config.toml
experts_per_token = 4
hidden_act = "tanh_gelu"
router_noise = 0.3
lr_router = 0.000944
num_attention_heads = 4
head_dim = 64
vocab_size = 28154
norm_place = "pre"
qk_norm = false
attn_scale = 0.125
init_std_qkv = 0.0466
lr_mult_qkv = 0.4
lr_head = 0.00932
final_lr_fraction = 0.0
max_seq_len = 1024
Below are experts of layer 5 (counted from 0) of a mixture-of-experts language model. Rows are named router (the router's row for the expert), down (a neuron's output weights, with its number) and show model dimensions 0-255. Each number is 128 + 24 x the weight over its row's rms, rounded and kept within 0 to 255. Numbers have three digits each.
After each expert's rows: a language model's description of what the expert responds to. This comes from a sample of Wikipedia text that the model never trained on.

# expert 56
router:134113125139145129110104119163074128117180170138144125144086074116154100122112128148146143150138153121118056159204115116106119093132123129076127118163113128084110118122177104148162106139131130108148088143093102134113123128173114136097125120160089102123100139085119148135105091122160139099094134148134090148161136150133125123139136132153159131142183149112191133106106163120099095110138107159119120142160125136121123114150162112149103108129150132098147101143114110126066138132117153136137125111099120145141105123112147123138130128142139130117128114123118169136097131136088121092161138102103123125116144161122156158163130170148131134116159120114094128124129112119128100117159122119105077084132105152138095171120100162132179099120133143124137138114155077171102123099129070
down0:109115165159132142118122149133114152058119149121112159137111130118152092146142123148136128116145126127101139119104172130115133128095109099126123131126151150111148123170113140088106124146160135123177155151106128139163127107084120102120106139195121155127121150125162124133146151136103178176118124192096135119149121098119088147128129126126173144154071128116112104102138135085167104151084075118101144106131116127152136164135153081145145069119096158158161124054110156120115139117143080145109114099128117141103133110146146128137162139131126108161142101120141115126148099149096134128127100121114112154123158134115113125100113156155131158157168128139122105138141138124131101151130121093113107106171122115171119110155075149119164134156138136110145133115098073174124096091103164
down1:145157132106128154109103136120133121104136128128114128144140116153113096175186065136110132120156141116123082121094116130083169112121124118143139135088118159200127116140156113116137164131133110138116145113132124145121140136093114115113200123092141142106171129095144136123134135152104115124099087135127111147178131067133097116112109124140146098160138076103153154150128139154158166118110143134106126150145128104121144144157103147135100124135115131113119117103166115121152149081146158107131158169149181128118128144147162137126143125144133103101145150109170106105166131101143114134102113148139171145135092095179103124141152090102125141144126088124121124097134149146112107121166146145104108124158078140130138069114110080124151088178098123111095150103115107140139133128195150
Clause connectors. Conjunctions, relative pronouns and clause-opening commas in narrative prose, such as which, who, whom, that, after, but, He.

# expert 58
router:110122129139175136130102146151122109155144100127153115126110087137189127118113154123171143103104095120128113115199117079125159137108106089080089132159113120117129120127152106118123110129141133161191136138121110140112135131120141149103151127135099107165096152095161115117115126144110103133152137130103115107150121118145099110149129120163158100091172097112175130145173132103067141147129124152151146139155148158144136137098107143174084159102137115145127151150123086141082158077145167098112115158105086097135097140092132137080148123125123153113146118136123146123077129155108128101144167093090144132118149110101134125126155133152139091122145099121050133145100110128171147124133100151144133113123101177160100125118129119163137119111129121146108137117153097146135110139117083
down0:101123131158141099107140140084130148103122065134114105104118184110146161098140102172142126133159149098108115141126123168143099135114131133131135105118168101124132136161165150141163091141134100117076101164156082163124142097104141143118131135140102101140133134135142135162098140151162111091089108176135119119127107151103121103106129129159105125172146128116112151156163106117108183116136109133126144091115138103136123134132134122154106137137168139073142153114108131147144098110151135129099141135165118143080185113207124141105153128102156139162167141150136114156101117115111151102160154110154177099130109110154101158124098114086123131135102131123149116135135099140153104151147150126082121052157104129121126130114116140149136093160102120089134152117081097149133121122133145
down1:120090134141133135131113097123130168144135116096097131072134097157138116151154094174128158144069158134181128114111125140123120111153128127198098161148116068140136153147153126134140180131140146132154152109127133068156127120150139108124155116159125111131117120107122120132143142095085109121145112182141124141146114131120144104111138132119111155162107148117139120128090143130145120163118150109079161092151088114137118146113126122106131100094123136134139095137152157148094108151112090101126169143144111158128151119136141116136118156106131132146112072163125114146153139160152107174113134160143117152093140110143089125108113127129133145135099101141148157139103171110096103123103153148107119129100189150127119133186104105106150150172152113147103086108118079067091159120149153
Verbs and linking words. Purpose verbs after to, such as provide, improve, reduce, promote, plus of, and, commas and word endings within clauses.

# expert 46
router:163108130165179168140142173143148089161152160155195101101119089137145117126097149144108143125113134152104066101160121094091123094148128093108154110157101147115138130138148135124119097146125133166167131121109104141092101124134193127125141120187140127121089146096110132124114139131142142120112161111139125115158123085101138083159146117132113133120141083122200153100114153121092088136130111135106105154147165126132113123101156126158116151148128156128133139114111127149125147092143156139123121156093102151141080138085116121137139094134107120138149137116133155112126108122117088116128131108072125159120129150134137146128166147147124100125123106100112113096125116133142142125161102164144085078123124164149125163171107107155139111165107115129128138130159074150069160145114132
down0:120099150103094145131121130135199146157161130128112122106160163146107144120122098119115121116107115098160151155158149100100153135099136141120132177121087097148142141110131080122162158132125108123133131120134070128074153124102114087111102133102158119127142113139131172111113128103140156147113134151114140153099137083129128134071106099121105159135159163140142150127124092161112162136139125169150068109132188131147084109108157168093100156111142127122147101131161134133146136124103133124109151178142124114140099147107133151190160134140097116148111113160136159131144161137161129128125164143108149134143139164138118127104148116128136127122110153129139083176113086096166131144137105157094158160140117092132116102102105139156148131097129139153140162167109137122120110080164078
down1:133129120122134105109135074104129131102145166114117161156126158165116112101086069128114144095162101132136131153121180117124112117140165162109116142105075132123096109083118127112154107144151151079091116093140150134104147094158110140112154128160158162125160154146108168132142125125156118144107133144159148094110079133121128131148144165105067127136118116121093109139076104095174117169122129158141140107130163141143119108121127153117165126150152116122192103174157100117148142112104126089169147143141137109116125111132129115148146145148149166135094153148133172147146153102150151129137170155165138144080124148137131140122144163127132132157112101151162114136109106082128102195124130080128143164120111128073155099133130143128105143121133154112119137129127161129105140114135170
Prepositions before phrases. Prepositions that open a phrase in running prose, mostly in, of, from, by, under and into, placed before the or a.

# expert 24
router:096130111138164143136132090154138093149127109156115093117072124117142156101108101103113122162098104101105114182143121111148100163152103116139086160158131136130092102149150073132099140151130121109150131105121103160121108112116193168109184130141140143073093140125121124105081140107121173096118174155100130137128115142112136120170124108104162120114130133100163151122133168156106119126162125141122125121098167158133131120134159138153110166151157126137159098141107145173120144114130134103128124119098129158105080155127137127098124119108096151135115197119127160146116084190113139129142128139136088130126093153104132191104152175136167142088136142129105136137158084118147107111109159137130141102147149123128109148130135114128133128126125126111121095146128074102083149133147137
down0:111144142106135146137079107114123108120131147108144124099119127071114171135158071122139118144162121092130115163091118156129167152130141088141158105117176183107145116113161124128131111130112129121120138092150152159097117154106144136109148110127150128181108144114136167127158103121124166120088090096147148146126154144119104113118146138139127129184160142120102108094110120118159137097134124147151157151113130112123097136107157117111131093122133149178126095136159126075086074158131121117142093127209141113133121152143120131137122083139124088117155150127146119147126120097160155130118123125122092162138074139146124143080111099155132106101170127127131141129110194137100156127091112150107080145125150113112162105143147114101122127097133076138148098131162144124077122134153133
down1:090107128106110116122113170098106168133140152143141133123138129086109111110155132145124126133156104151142117070146123129127128139121183121152135132112121115086117115142108144076098129121172168157138109158150132118104121151112150106119120128127131111170129101121135107115163120140149112133096112173135126098103167111114124112103149110116112132145129137104103151093134094130118147130142142156153168094139105161149147130099152151122128129125127126138123146141105186146154125131101124155159102118073157119155116162135058149120153147137121109102169121122118093122087138132142093160135151096093087124077106152144138128089136123118097098131135132109115099096155143157176104167132104146133134117143137119151090100163064142136127089128160130120198150090124185149121193119150087
Sentence-opening discourse words. Sentence or note openers like However, Note, Source, According, Total, plus scattered mid-word verb pieces such as re, corrup, reli.

# expert 11
router:139127113129105146163139140171114133149132139126172145117105105113134126124107136110151132151116149141155110076186095089102125099135104143133110172123145124138097130134126128142150143122126131165115118133116100131090127114128124146056121136131143109122121103143080158095116158158150163134105163189154106136142109157116127137131118147091164106129164147143130101113152140101079165137169151144124163120158119097128099156132120095131131154074146115101153137164128090112088092118156146130127111136110115107147123135082101144127160164165071122134155114118137121103068133140103117145150141095139107136157161134131160138164169127131138086119171121098143154147127107088145098105142118168138113168109120107145132114154056155125149154110143168162106132157108131147121125175139096
down8:130129093134129144130131071129126144151128121127088119135160127083118107136087111142109153128100121133139123113133153162160090109110153128125149104122120138091127123125140140120078162088104137109115159109118128179129166121104150125130136156116111121130114130156164141120114109134126151140129112132133082088125103132125114111126115107086151130094126070139124119125107117122144123108132107108104186165131153124164133098124064101125115131145130102150136089169133138106136131102077150053090081131110126122150105105145184173097154146112146139117104150156086128146117090099121109110126155129133156151125183086107113179067140137062109114131153142150144086166124111108086168130132115109141172158128175096107138140121133102098125132121111110112133144145141137164137128094121146
down9:145109117073149107139106107169083071126172126167179117138136140127109093135124178094147102102147113136144101060123142152160106120189125111160139098140160093121118113120124126090147140138150139139139111124149136144124174109139080104123077130127133132092119113051144121164110149129133132126141083137131142128133115142100097115118149147131116079119126104152119148119142087113142089115162136154131135088145106140133145145179148090126161121153117151160134140163127178142147126123145125129127093150136083133108134091141138119135161121118152107095126120121117154088166130152131149100145150130103111131127147109145152149132073138153138130121133141101136119104085099146128127072143149138157105179105161181161112133093160130147112161126113123155133144111133110086156111125119125
Name and token endings. Final pieces of surnames, organization names and titles, plus closing quotes and periods after Inc or F.C, e.g. Jones, -berg, -ić.

# expert 7
router:150155096150149171116119085149136121161167121143135149120096110125129145103118091128141113137074145136114141153134090138068126109147132139126121137130091111167117121130171128117127151139131109107117147112134120146106161104132147144117186158119091136111113146100150136063100139128166113105109144138094145152159093078120110142174146081120167125095149125117157154121142146147136137129117118199111066151114150103117145160135104125168096144164154091133141098111101131107113096115127130091133143105124110161147089122095158154101139135094126132153137126141147142083084112168110110100136110126153128112100086109091170163145166144113121145099158103123156173138152100115085103106145121119094130104082127139128105107135123153131133131123114164100147105144138104111103177135128123
down0:140116128129132120127096106113126137063124103137154085134129152179142117149157132069073069149093121149138099122077094116098203144092166113110122102140147121102107129118114105124152115102119094134125127123139138145119108124142125111137114082128118159122178160116109156090131122118111098137121176159170137127129172153129137120188164135110136114112116116168103139114104173174139171163138099164171127125089093150118115098118154094107165126109074164124115129082104146113154140153113127187142099134154151158123144126117130128110089140112113158115142145133123132115126118041119143119129148158153145087112136151111116115125113133114111119121160120115145137113159121098126141135127145109169147126124124123093117128098128146156102169136120128110131129139124154148124137142135157
down1:143137116152116125125130083152121140130125117138145109138117134103138122170134136148117085107119180145127097169105133165120135125140150163114123108099154123147159145096131144126171127126134112115135148100149105109124128149132126108117174153090140149135099109135091133161139146088146204155130131142151140077140105156128139074079095126116109110154071089109119078143178119139131121108127163134114118093072112168117101109170139150160121149133106108104079174123177159120148146116085118149142109115085130140127116093135129063147148119098094095120117110109155168109129118192145128095122132123100094141146079120144154159133148099124134128116126153128082165104137161132114119141130148157098133142131143119150136155158123155134145105149118114102096112156108138107113151143162125
Word-initial fragments. First pieces of split words and names after articles, such as Sec(a), cr, co(-owned), stabil(izers), plus the word such.

# expert 5
router:134135107163140141146139176109119112116122128140152123102123147081160118127125139124112130095074160081130099089167115095121111164116123091124118133160115139138120117135111115130128100179149130145119130104151129130090137188150149127096176101158115116126082147169092120127113092134131133119107146139129137126176088130120160132153104082133142085103142118100158166089129140128127104113096152187090093126178110154092135140141117141135097122129125128105123094157136102117116102096133141129125127151146120113106110151143142132122151100094129133146175146174158163108140102144079094145136130098091119160107138137139156120153152178131113123118129118122118128126129087117103194088139117173147151119135172188146124135184108139138148131158082158101123133145152101118116113154150115
down0:135145150123138133130096211116106118190107124109150156109128126129111092141134077148121140144182108118112124141143095107134125104137148149127149122129126149138117161128172132108162143130155139110167152097122114131123132119113136170150137112119115122183164165135132133132178140143115136156113075168112083148123118142115127111146126105132158159141098159154124091128118116166182105173148108102129139126148108146154121154092152087146128121139185114187129131096119109120142138100126125157174069145101187146124143168149140096137159119130111126167113128166171129139179133148140115106090156154127103115104064112143104139115129075160152119129123155121130134130121136129126111141142098146127111119192103156116141140143095142104145135125125131103106153132124130151102108125113094
down1:117145152124108155134134155106150114085089168117109136149138142114140131145124134148187136123127098147133137105137185111166136100118099135138128187123103152174155141115140095121161117158177133150102138131156125137107099138095125096154129152167130112136116117124129105127157153123127116131102139114116100089075160133115131099146124117105077128117137128124134163085120133139092083138119160089125136108101120126084144090075172164111109108091108132107067094141109107109102137105113101145138085119155133163174125116072129140133137113137086141139144091145119111147173113151131128139143122105152146132115154129088121155086102095111119160118116130132149107145129167100103141125080135159134116102130112092162123145118119166116182083143152148140153118158126109155102106090141167
Locative and relational prepositions. Prepositions like of, to, in, near, within, between linking places or parts, e.g. endemic to, suburb of, located near.

# expert 27
router:110111102161145131139071145164096116133174118125100130090128120125127081119113089145154084171131078119096124126115121100089165097129087087084122156131147085129141114107123131142134058074140166133145142079097125165124103192097130093135158154131120105102099121127160122134076124184123157092114155133109085146148138141125117107127143118101129135118157137113114110128135196130091122147110143117119110133137107121109093130102148154147136148148161125127146089121140119137124090139141145105138103088098108103122108138090131120123109097148116187126147106145157116146113097124122131102123123153140145152137111129148139078105155139131145113119145120099112139117162097089149133126114132148098106118127174144149149169139103134149112132150137141116138152173142150152111145081155091
down0:125093081150147103125106130143085123147122115099089161143128084120082098143139155129170124149107121114101118125111122149104147107122106119114118156139130088146119126083081119102146098122121128160142154139102118084107108134114168122152139116106111137085090136101118118141131139140142166066107131128106115105100157145145070160122102101102117117156101125105143134073128140147134137132100134149152137093114099148148104104121178125113148093149176108131119117115154116139149108173121133190145095131094138107113166183147124118123123086122147142110122089120093137151122177129148119160142117147124166136123094123097148136102152112140152127106095098143116120093136129135119131138159128160169145098118132118135129188114174184160087122139155123122160156168139146161126131111075131
down1:165125114177157075129149165152139111137148133101118165129118110122102119100089111167137112113145146169145146131162116160098095139163100167111161122100129163132156130153128108148135099142137142106143145153145147174168110078106083141140160139176141110124135092152126125131146093100116185133140139134121134156121148097149097100133111143101151136127098149120126113132128158122109149111099123116118117116150131168129142173172139118119136105122082101120119108110099160132137103141138126149106112126103151170066106159138133094105168131113106102123124106101114115128144085140148105145071114107121109110138076071123092129101129131142118121152127143079131143164140091121139126087111130118089165142167108130143079155177108098169104143132107155112118095127165156124113104097131118
South Asian name pieces. Word pieces of Indian, Pakistani, Bangladeshi and Arabic names and titles, such as Bh, Raj, Khan, Singh, Chow-dh-ury.

# expert 10
router:152091104129116129165111168161102124133128124128131149116130102145134109130120128141133120141075128114123121100177140084127126122106102132125123210119161135151139136134142121147141135120123129156147084141121116104093116159128132117095101134144150129110116075143103161144113162141117135153086162157111095127148121130130113135107141157098154119136169138099156118157120168068064131167128123110151157148175125139076074111129138092120092159096129103086107148129131103144104121132127158149109112094107111109183125149096126141142143148157081140112138105096112110120108118111112111156153144099135142180192122167124152111120126129120147103133160121121128169163150109123132131126136109177128150142118132119181128129147076172118146137140140145135127149175123123154091111148140065
down0:149118094122099130139109155103103152072133139150078134096139122122158141191133157154143112126090103124148150133065119156133127139114103127147084107098138144140154114165113135164139122115121134156139162132164141122164127127121114111130151137146097114107131123097100111143157117122145132140149122186138095117119089159108103099127103136108114150150144119112118142154077111107141088152116113137116114102141108128141159125111098141120134141122126139128114119149117161149101129114149188146106144096119112147078119148132103113142161063169126135144095150113157152109120117161114131124108114126102105143146146116155137169060154109118113143142103113132104093158104208154148127133134123131094099102117150101133175148115187111137139145091110090076139146146090153105134137080108089
down1:138128128139143112150118136108119103166181177120131118131080100121142148135146129136124152099138108104139151118153157122088169159125148100094110128162128117125113119131190113101155138130108133127086111153121152076179116129135105126151105158121119137115115140121126086172120128090123141114136195142139140117138113098117144117111093133125128057127141121159184140126164123111131100103124080134157135095119132146111144140148139106137134113133106133117125144127122095190121168122130137144091092126156121169120157078115136125128137113119133122163096124111132096123138115144121117137151098146113080148155147141123119126206087164147138133121132088161085106110141128140152080103126157152133151139129127102106119124105108138156074139140168071116104124124115135110185147137078171
Personal name pieces. First names, surnames and their word-piece endings in lists and tables of people, such as medalists, candidates or species authorities.

# expert 59
router:141138047168157174191113124128119118141103161109166119111109096151145135075142124130113155119119081105160067152165086097125140151084108124103110130175161069156138123153112096119070158142148123126146169090160105175120124104139158113096140134141110118118115114098122129112144131136121116146113126164112086145138137141118131133141119119124160103143167109130151133117133121105130103123145161135125131192092109130139147122121099153173128154138092145150160125097119092112114114073091121150175148123115121129107106157109106156148167140120153126101067108113112127114122083102099108148128134111106117150097102160095116107150120123142115083126126099106094122117135114121143130117123103155121098114141110123138109153137086148119137124169120099158118156108106115122141120119143112
down0:145108107080130151127161113102101117123134122139115136130144113112123107198156150118103104143115073106115106116157174140160139088157117092079127121109105106149095143119152092112094107114149120167122150097123162112143118126130101148143118121162118140106091131113146146114172088137141121121144077127103167082105170165144134104153151105148137115097114125111121139161115100130131164143146108113108112181162153166135133095093109129115111135133145127144091153096099106107126083133127125117147125118148142116070120112110129176132182122100137112098135117133171093111122107095098108148117130118111119073110149125149133098131104161128113091149106130117102107120155121156128106122153093130045126097094118119147144144160143103150130093080096155125134137123125087131170156142126123
down1:133169146104166130090157128100145127108119113161112136120108148143126123153104099131127147093119130119114118158141100134123103199083149120097129153114143111171067125083118150103155114146179158144126134110081096134140096159098136140105101126139143148112139117123070146105162170150136135104106165129112143087147129125153126135140136160127112117141146116178122091149132136112129122169120122102148113146098070156132115110125115176102103134082101156114093111147161132104113122113086121068141214095133119131113116128112095128128159129115121108141106129152146141127124100136173096112133115137181088102097114104090130145113160123105140131130107140154149130146094124135183133108131130078153136115139097131138143163124149125128122161142107128112086133125146119173143127127088150
Coordinating conjunctions and census stats. The words and, or, but joining items, plus census household phrasing and parentheses in statistical tables, e.g. 65 years or older.

# expert 60
router:177105096119114152137099138131106127111101110153147138107121109160130091145147113102139136158118120077197132086183099110163100101125111145127108171114117122157134138129136122149107127137140128168148062153129126094102156138171112166121141127147149122101139111124103171129112148128157107135111164151115106135125124152124156102102098119131123116110128134112160109138141168074103136144166112146121106136130121131113116135140107124141065135113134096098138164116148117164112118132121128103117128106128096105162149133082123152151116139154097133100189137131101139125146130140117098146135151041179091201128118118146123134161137140130106130096129135119136156151120120135153168126172107150138117146120176137151129132158091156115145128160118184160115144172127117135081137134138092
down0:152084122125109097143131158112083131145070089140116139146091139104096146148104149145110119150128135114121171116127162153147117115160117139091117112165132136146142111126134128150135168147108113136113138100153140109132121135154155173114143091123136168130180129142136148145165153117146163083117101099135138123137108170114151123130147133077085134100091124099092095128145088145108091129161132134108112125149102158127139120097141145098131152105153134069157108146171117169097101105109136125140121124125147128117135127178093122110142144153151109151099120151107134147164116182158075144119135094148140084163127120076131148109129148143120118123130155142140119151116112153086137083147124126116122140107142143097147152165082113159117074162156145159130113172135159176088131150083122
down1:110120106099148103130120106131155114115120140125124146139138152113162101155135114135090151166113117078119096138147161144111142165104114105104137113163121156178141127127122129139166131099152129114134105115113118064147107099123100119172110115073096139121160122144096138138104134156135187121155150156120087138158149108118164156115124161168126132126120127094114138108129074123139125130125138124180106139139133119132115103132135126111131151148153171123143145087147135127161107122095080092118159115142130074107159106123136147135119102130115189112138129170125108155133148120149188123155138189081156138085100155143107161155097124139126126146141120099126149102144117155197104094146164138126129135143097138141093130121132170170124153129114145105080174123174116128135170150138118
Sports teams and codes. Team names, stadiums, country codes and score cells in sports tables and results, e.g. ENG, FC, NC State, Superdome.

# expert 45
router:152123138119136183141108163130115086127083136130165114107108133127177125138112123160124132128122113134146115119161107079126124132142118149093101135165116122094181123128126125158163077118155105083165104108111105125071151126105148148093108110131134153128087150128102110085138113158127133114131129139129113089166144135113122114128161132140141172119117138121152117144132143092093100154120074150134124121163111149105125132132146097127104142132159079159172146107130132129105089087122144112111070162104091137134058158091152123115135083155097117177118140149116187118109094127103143116122150094116126128086144156106163171148174151159130111100157134114118128129122080139165132144114079151117101129118121153115113139147118127132126109131118188132136121150130098141121128098096144
down0:104133114107127131147161094134142160139101131104124119107105199183152098118128146162090130157146122120150123149176136124144111128176101096094115122091080110139091064126165121109094133121133152116118156120100143134116112114150081131095173165157110111190128100119150148104122146121155092126125139122129156148119048140089092132109150149140132104188118092136131114128108138145072112167133114115153139132118150115162108089121117127157158088158169132134125170165142065111141135172098114104113118128122139134146143145154155131127136136140146113081095107126130125138078135106144158117153113126116134111125123125125135134128108120146105117130136168157111154107153097085108121127111140123108077093109120118117099110113120136140097132105124114139116088126111097160137107126113163
down1:067151141120121144127130131127102141155116136112100143153118146156122115081144101149111119176114147103147118143121171110152149104199107136160151118099168166158108150120096147148120193141143107167118116103084132155124159127129133078143096123122158121137140137137141205157083147137179109122108137134143166132132162122116099125118144159146120111132123129122109088110071103105160205128131140116102153109135122118125123094148123135143119129113158092127169102164123101095158105151128147103107128085155128133155097132163105097124115135140126130143115139168138115117133151122141152132114114141170106127127161133147153124150110127129147142164130109154156109168135142099082093162100131139112110138079133071125108154101082131080104140109117105144096136140136147129131129129132161
Verbs and prepositions. Past-tense action verbs and following prepositions in narrative biography or event prose, such as took, played, led, joined, served in.

# expert 37
router:168112090170133134118098141122134114121116115117132118130110083114142062139081114138101114080099110114171104078144123117119141134159113128127094140136107158142119146130135092120145110114154091142137125146126120150114110144139141128128124100180136132094113101111147140120114161142133097148077122140143123132153118134122166119128112135134145098134124160111145149125071136141126150183103120140148166155159157131123125146110085114146126158065115129088119122130157113110113154088156183193147112146074086054124143151144120153106093123094127109153135137127137195140111130141133124175159144135135145144126044148143118115112147145136118128130138154124162146184145119144161148156165104179121108110112121131153108126125134101131141101132150120148135105161145109141106116120156117
down0:127141114122153132122145133130098145138082082132125109133120165127135132134095166140122132167093129130173082081124120153156115116110096108098127111142131155163078113111098120121155114096127151158112116160126133091121116136137109146127132127169119143132112114111084113117157127145138110081124085129100106097151145124116155096133125145092136141148153143125127133126123144114132124114095146115186118118140114186140068125156098118127090113132168121121129099161096125136134122110122183136158132144081131103134116137136165066131127117130154163109114135112107133145189173160095109118138101140128124167147154130211121094094131129156097165162157163114112145151140148125136151095145135099107114101108133145135120151134185136096114087139172147147111109152137146176111067136134127
down1:106159142097153148123156099147154087113099143112143140153100121139147133191103198174164113116129115125123160119116131147176107130120093124132177140115134167137112143086127116195137111127153123116108149145111115093124128132154097139149120123140161098106093135097098152106130124126083120137139144156123108147140135098132105151121122129175128139127111113136148169122148127110152097134132116129146156131100130119082086080124115145127112118107155123136104120156100192154160151124121127176106091153130115133124143119059161116109166119144155114108138095108159143113118113147108077136139125158129120113145208132154122141139177122140100111120128102163098142118146111125132136116142133140117143115130131118124114142105129112102094084147109149157055158150170078106120144108148149
Personal name starts. Given names and name particles that open a person's or place's name, such as John, David, de, La, San, often after "by" or table bars.

# expert 19
router:104145138131135139152094094132104108167166120139136093141128109113131104157151099137183141145132105068122153071155099117161123083107097076092123145154148121153155094138120119116135126128151135123109144145112134169125117111078112157153133143131171112128117134158151164126127125174135162096090154137124138124144107169120137123125167130158158113136142128149129142125114106118103089116160152170099134114116158129122117142136089117147157133136096162108146129130143078158096149100114137148185151063131131133155126165135100136120127121123111164156107137161162145123128119152087166129114100066122097150161120117125100123132147098130139131142137078108128148137128121100104111124139117197138072130114150158147118121121095132140094100141079155109123129151083090095153135126142094
down2:130163146089103117145111092120121136149151107122129115136136148129138131097117106144136140132134123152113140160180137146111111093132188119105140169170122151114136122123126126155148095124147142097181117149095142158138141099111140106089134130141112095165128153099124183110178141130097144153135106120099152112135108089096110145123124155159133162160153136159115107100141100145150094090099112153119097128114132108146177099113088183105134139101078176141145089159155114095146160137072141150151175130157141111152124157133095151147184113113132067127164167139130097155145117082133081124130139135130136127125130145115132113103117152103160090126096099110106119143107155132073137154159137111150145133136136116137135177156138133116154134150133106151124124101123149153130100099142087
down3:108118122149158112202132087129142138152094140133129097128097116124109121137117081128132167125101103175136074123129096096106140136080127084124101118146111146144093138150116108174111107109126141132127078115119143130088134181106102141125099140127146142131138089135141146100130155123148143132130117116079120170165156116158103116120123143140140115096167098089140099120091159153135114099156098137159069123150158135136086121102092109094139108179143104127080153120112160140123101110165128112148091151130092140077197132144113140150088128142117121147145128117166093112143117174128102143150138120130108123129131146145116128119147142104162071132107120148137136143118114116143136162128113104158130159149132114158122168137121141086120142105106105149148149147106132164095129123185096
List line breaks. Line breaks ending bulleted list items or table rows, before the next "- " or "|", as in township lists, track listings, species lists.

# expert 51
router:153104114160163124166109148164140127141143124159135143107120113132169137120133123171106121158113128100174083123139159077145149105109094114097122160160085086155175144134135088123136085147166121116125117148161132126129140128152193118142139152143068141098070117132108178098107142154118134139098144136138131144143137100096155104113099130118104116127141101130150174144106173130127101144114068158161130147143168118095135130116128160140102129122107132124148109100135105142101106099081126150155134118108128138103133183121087144111158095122140136122179078113125129102153143115108131132148149111101139124124113151147093121153120171120121116141129094139117096104129121148097130165159112161121136126157140132162141135144095170177168108169095102151116157121122084125142105125154115
down0:089160099180135143118140093166118107105111105099143149142112101154139106127140174150143142146125104210122138148199166167127171170094170146105145155132100111126115137146140120138114102155147128134109120144146158132149155101184118113120098134121115122121083154099141147136159160108146119132139154107122109132118112137101174152140115133167093119084162103121095118168123124125134145092138110120191147128160182125129127154136134100144139101094154155139117135165127148126087104117137118103140147112105116110136159085108154106057167133114115102141144123145129152101130178128122116072114118149111114122180099154153125149138139121135122137115124150112142135118110150142155104085160132148114153128158140147086121132127131090095086139128115108137141146096130141133144133153134164
down1:114140110170110134048136122125115092151136141108139123137126074154117117143128145165138098156112134131145168130129130116097132113168157162109186124182162127158150128128140138141127168130181126166132141164121143136114138125109133126133145165140091122153070142129110129156095137135147161156111175172126123138165142092119140102097101109149183145139157143129090121145128095130101130143124143141123118130108094162169096147107140085122163164097137139153096135108126132108116134116141127151117160108092079123134172151096124133118163130155099107158110113114148108085102092099110149092130135089129139128151144123116077140182155149130119115150092115119137149119120152109113153112084118160102115148141146153124133143191118151118192103098100110101104132125097129134132116146132126
Function words, headings. Function words such as of, the, and, in within titles and list items, plus = marks of article headings and taxobox labels like Genus.

# expert 34
router:120111139104134140133119119137146074134129089150095096134137142154146140103145109144091101126125131124142149159162131102117165119143096088105123113167162137115172111150139118108098142143144077120123110152122086129141136115127153121101120108123101150042085102131118176107171105134114117119067151156147131180150094080113122118107131130096115138116120109143151134148093150132101131151108102166138129119127139139103153164121128128128119142117125141113165115165156089131099141072120142140154112107126119088105106159109120119133135085094118121124106137139182107086129111143123091141152134079156147166143155108124138123123132154114085136105088124108127083151168122157118117124122128159127138149144129138133133126166061166103123131142097165160101189119121099118154151132158091
down0:158110075114142134142101141137120130118125120134108137156113068139119164131102097109111131122158144169110124130111117127087108089117152137141169113124102114161152103102124133127120142152055141116153112150119140102109128140145106149101126123153123081145156125123159107145105150053121153130126143106075137111134116098138069135182100124205098138142127175152094129088098118135128114160146095158128109136117122166144093120125136125135100161093124144164137161147148114123165100146140174129138131135108101124108126124104100147120114086119093131159136123135142087105132104137147141136103174166172091162150125157115106192137113095126143141120142149124115124093117110109096137141143096105139111148096141143135145097126164113148120132145125142143101114141172143073099126083118129
down1:123143116090127145131136100127109147159089131149108113119109143146117117110139138179090148150131138144119119072142124153140084149141090143149206130066134105146102121137073143166092098137144146121144132162114160082141139167123134115148107128131167146193131136158135120139151124100153137128138110123147112101139107130134120087137109139100113089105113127129140089107105113122097127112153102105156129143143071124123143066140109164116164119148105089131151131114128112153144132125133132129111114172134096084135091125130114134139146143138148139163131101113105135093092130151150138125123199125102127103118196114175135133134183113089114077137127140156117098115159109144121111144137155152106131151144107089114112176105163120129110167121126105142109142161146086118105127162132132
Line and sentence breaks. Sentence-final periods, paragraph breaks and list dashes, especially at the end of infobox fields just before a new article heading.

# expert 16
router:132146108113147157169121164135125120134110164140129129093084087168131073107146128141135132107117138120133106122134121088117139111162053101118113163125132171114111140141127140149135113098128138086081087095124128121118149142131153116153118138131096117121116151096086097149131142173155124109099181112129138129168128124148088134139142133103146123067143079099142147129132143119061104118152088129111142150169153130119117103112131118179076123077087132126106151110146115176087120091123132084126166164142108164145117128124112129137154109101127128135109122128121124141122127129129079084178127125115142138129135156120174091153135118134155133117142101105115142138131106137137104114136092168114175100143132154120113146129101128143141162095137140129110127129118080105086122133131051
down10:128119168130121125141098151147122068138137111138091130163128121077105183110144141110159125108095127148172151116125101117134112143125133112125140164136117129100129139133097150123186108138078119155153108137097126117174144139118164132112135184111096140113102148106143144111129130140070134106139120108103127143149113111098160155099136136126120112079111153180112111131165122154103146144082134102166158134153110139166143097122102099140134124126104102135121122146145101122136152110144122100138119095177119119103110152083140146135162095137138128136151166110140133120100117144121133123117165140159168140138132125084100164125175181112104146082103115127082165179145064155107133137134110148140121140122094168178131143145167087156152080096110126122150109134121160109112121155135131
down11:089115121166180172096153105136130125107131124109128109108108159096160167146136112140147118136188097139130167112157100119134138121142077106113132100137139136139099141146151131107107138161194124150121143128128115106138128124149161142113111104101099179092138118117103083141117114103160125152137109161104157120096159097121174129089138146163191114127117098096103120138100133121131153182098101140122148145146118148140100188126080128130120157169121101114150133105162142118115127146106106101147119103105149109103096107120110171106148096116107092131082135154124132150112126121149133111123119105128156142078161122130089150169140106145124176147131201133127162117147148146185118156100093112145139157134142117136153144172125090141108130135130135109139146132122151123106158139142130
Role and apposition markers. The word as, commas and closing brackets before a person's role, and occupation nouns in biographies, such as politician, footballer, founder.